Weights of a small mixture-of-experts language model, trained from scratch on English Wikipedia: width 192, a variant of Muon for the experts.
Below are experts of layer 2 (counted from 0) of a mixture-of-experts language model. Rows are named router (the router's row for the expert), gate (a neuron's input weights, with its number), up (a neuron's input weights, with its number), down (a neuron's output weights, with its number) and show model dimensions 0-191. Each number is 128 + 24 x the weight over its row's rms, rounded and kept within 0 to 255. Numbers have three digits each.
Before each expert's rows: "mostly gets" lists some tokens that are sent to it at least half of the time; "raises" lists some tokens whose logits its average output raises strongly, later layers aside. This comes from a sample of Wikipedia text that the model never trained on.

# expert 49
mostly gets: " W", " Sh", "w", " Th", "s", " Ch"
raises: "all", "a", "y"
router:092127112150106143172108133129125153147112139066113107093152139104141123124130126144136158142144116146166146137148119130135100152132079133154145158130143138088122149136127129116156153161107136100149159141131120107109149169122097132080153127171155148163098151098166109155120118117122137099137090175172162152161123136142112145108125132101089119095090143064154142127137161114104150131136083127127127147111118158103107075084105099151099156109127147132107129135122175090141125091127121065101116147123128159103117131134129149137127113125084120153187124152086118146137167115128122096
gate0:098144127120092132103140139142163132120121138141103169118108165152144110142135126122094115135101131150157132091145167103111119143128099083119142102131101146124127145144141096124139141133141105122147111144132065126087126098118139115130123165123114145133134125147127095073097131159132103134125152151111145144114151142112126142107164146113131170135155102073193127144123137146119087101134140127161097128130103113107139108126111123150114154114145143186106132169134143109163123089176094096176142163066107170096087102101138128184116139140089184082144119126141118167105129143103124099
up0:178159134122118109142113112106087131122166135131144113137144144147109087129123112122126125087147134189079118098135136127138125128121141089157134158127118127119149152094152136127132122128136109127066118152187138131115086104147120137096081161183147113096108128116139121117151113137135078133169154121141112137118169135155185124117112178100129127163106089122157144118083137117116184093105153135124124132127138107150121126151131160091114143128128151141130153164107156093122099127184112132162135154125131124136151116101131100091081125143141147167142090184087145123118140136164104127
down0:127157109102149114166114111123190128133143126135082115140115104101117112116097149086130168125096162131161100108111118134144109111156157143144153081138101104127167141121147132142143147154118126146117158132114100105140130137103154138102153102135142122136126210124091147151146108092130115128107123123092130158092060122095121135133144107078119113167125134158127105099114093123109086157172117098176131138096147148117140120137128091171109151135154105151094114143090151165108139159127125100085163121107146126173134141141145119168096098134099125112113110137121104120098110153084141135

# expert 18
mostly gets: " H", "h", " S", "H", " h", " s"
raises: "aus", "ous", "uman", "um", "istor", "aving"
router:082145143124141140170161135121112141100109148090112117078117103148159143135164122118132147108120128136133115134103109148153135130086075172141148119107085130112090141125139127111126150152140122089134120169169126139112182130113146141124129156164139115128137166157130073147133108110098119129174148169173115109138110129133101128116110138067111149123126140097122123138125131145077139150095110107097172073117124112151115092134137120127122152101094129144097147129161120110139113110094119087120124130114118143127117133103128163126125147106122138181155088162063147162186155127137084098
gate0:111168130158155178147156120122144135186106136116148112114130109131111163123134137143156139101104163165149116128115104116159135121125092121161107133141130103118130120120163130142121110104133164131139144141151074110155157178131103082091125113112109112137129129130147126086109120115135079183137108088095101135103114128145132164150136139114119117138159097105140150136142111127130123130125078103092163128128168088096116139114138163113099106105122116120076138140114125165111155109130110103116120164190159124122121157147111133065123134164143157174100131074135171150167111110142161162
up0:148164180167132121111094110127138125092081125102114138097123122164122126099142120157104107103095114140140141121095192083137152118128163132139136138134082177134155161135109109142114086148107124133102156120141159120125157142138130136093063133182116137164126096165134124140131135119116147150120133143148123137110128090135125071108158109145125109149125140156114088131152161150114099151158107185149200135117136147127135129171102115144129162124123114161126127133123133123128090161146170136129110115122137119153189132094102157097137109167125136135125141143096134119170090132162128150
down0:150100094120119108124148148100111146100131117143122157124127135095099080132124108114126111100100138144134154113128139182143083149111108174152125130093131131109123153181154122123140159112088124129083116111111183137139109164103115123179142105089165118128132165164120125115173116146096140135096127100157117102112145133140098175115125119103145150137070116087093106116166077141096160139131100138140055137119140093096103143119173139079150115122111150131123127163134122134124131136118125137097140128103162160124142132163140094141138133143124138159118121116113163141096074108106163131

# expert 2
mostly gets: " with", " up", " including", " through", " like", "ists"
raises: " a", " the", " for", " "
router:094134091120147172147151111143118143122141112132080153129160100163157130123092112098158176105106135106161151121134148125140115134115072119146145130152103151094154134115093166143152143153160128108145163157160098108092153162074112117100147136157159151182115151133135114138100088134106126134120143160156139102140097113139128170122137145114095110084101167145114148106140146173108154143146094105121132122163135155118093130103144070120116124148131131103090087123156107112149103138125157098169142151142107129082116150151116125102149136136089156132082081134101147129132133118128141125
gate6:152136152129137121143142144184139148088154104113068132106115112126153150138127104075183091131142139132122102106137134166149121167127124098167083133084133154131150125137137119132114125144133138114096115136153125161118115132101111107176076098157132145130178115110113151180092102102087117133122119144110139109138130092111121135171088169116142145153129104125152153126140110121120125133122135121101174157137144128114145165128078119187132128091128134130129137168135151155190164092086109117120140114071159139129093131099126159158143165128160127122129123125109140150137164100140133137
up6:142133150078131169169141183132147088135114129131102160123147112112166126134102154087083124174065143139113151122122101109123148125165135162142119139159109097085092107119183108144074160132132115157124116082100128095086111142134108102131112161145089113150117152127131133125123087103080132133138124163119113104111130128125131137125116116121134149123132113071162108111118108165086093121141143136121151160143166147175119153168138135145119134135126117169109135165111162126126114177175148116136157132150129133160102147082108112120112094143095115119119127149122139165140122145159141137
down6:131120105077129120127128153126140145109125131128097128120118121146155098139132113113177121133120134131161144152110153070087151154127109113139165136167123137101134135109138086125116132114160089121119104146139119135076135132146120139132145092109133117144084156097119137107148140086095122083076154177128116119148106144114085161125113100127118111120093130081156152143158106149098088102109103149147114141088082113117157117109121157138154188179108085120114123098136124152119096129135086120119107118146133098129159121129136126146101162152131116116146105145161145165071083172092145159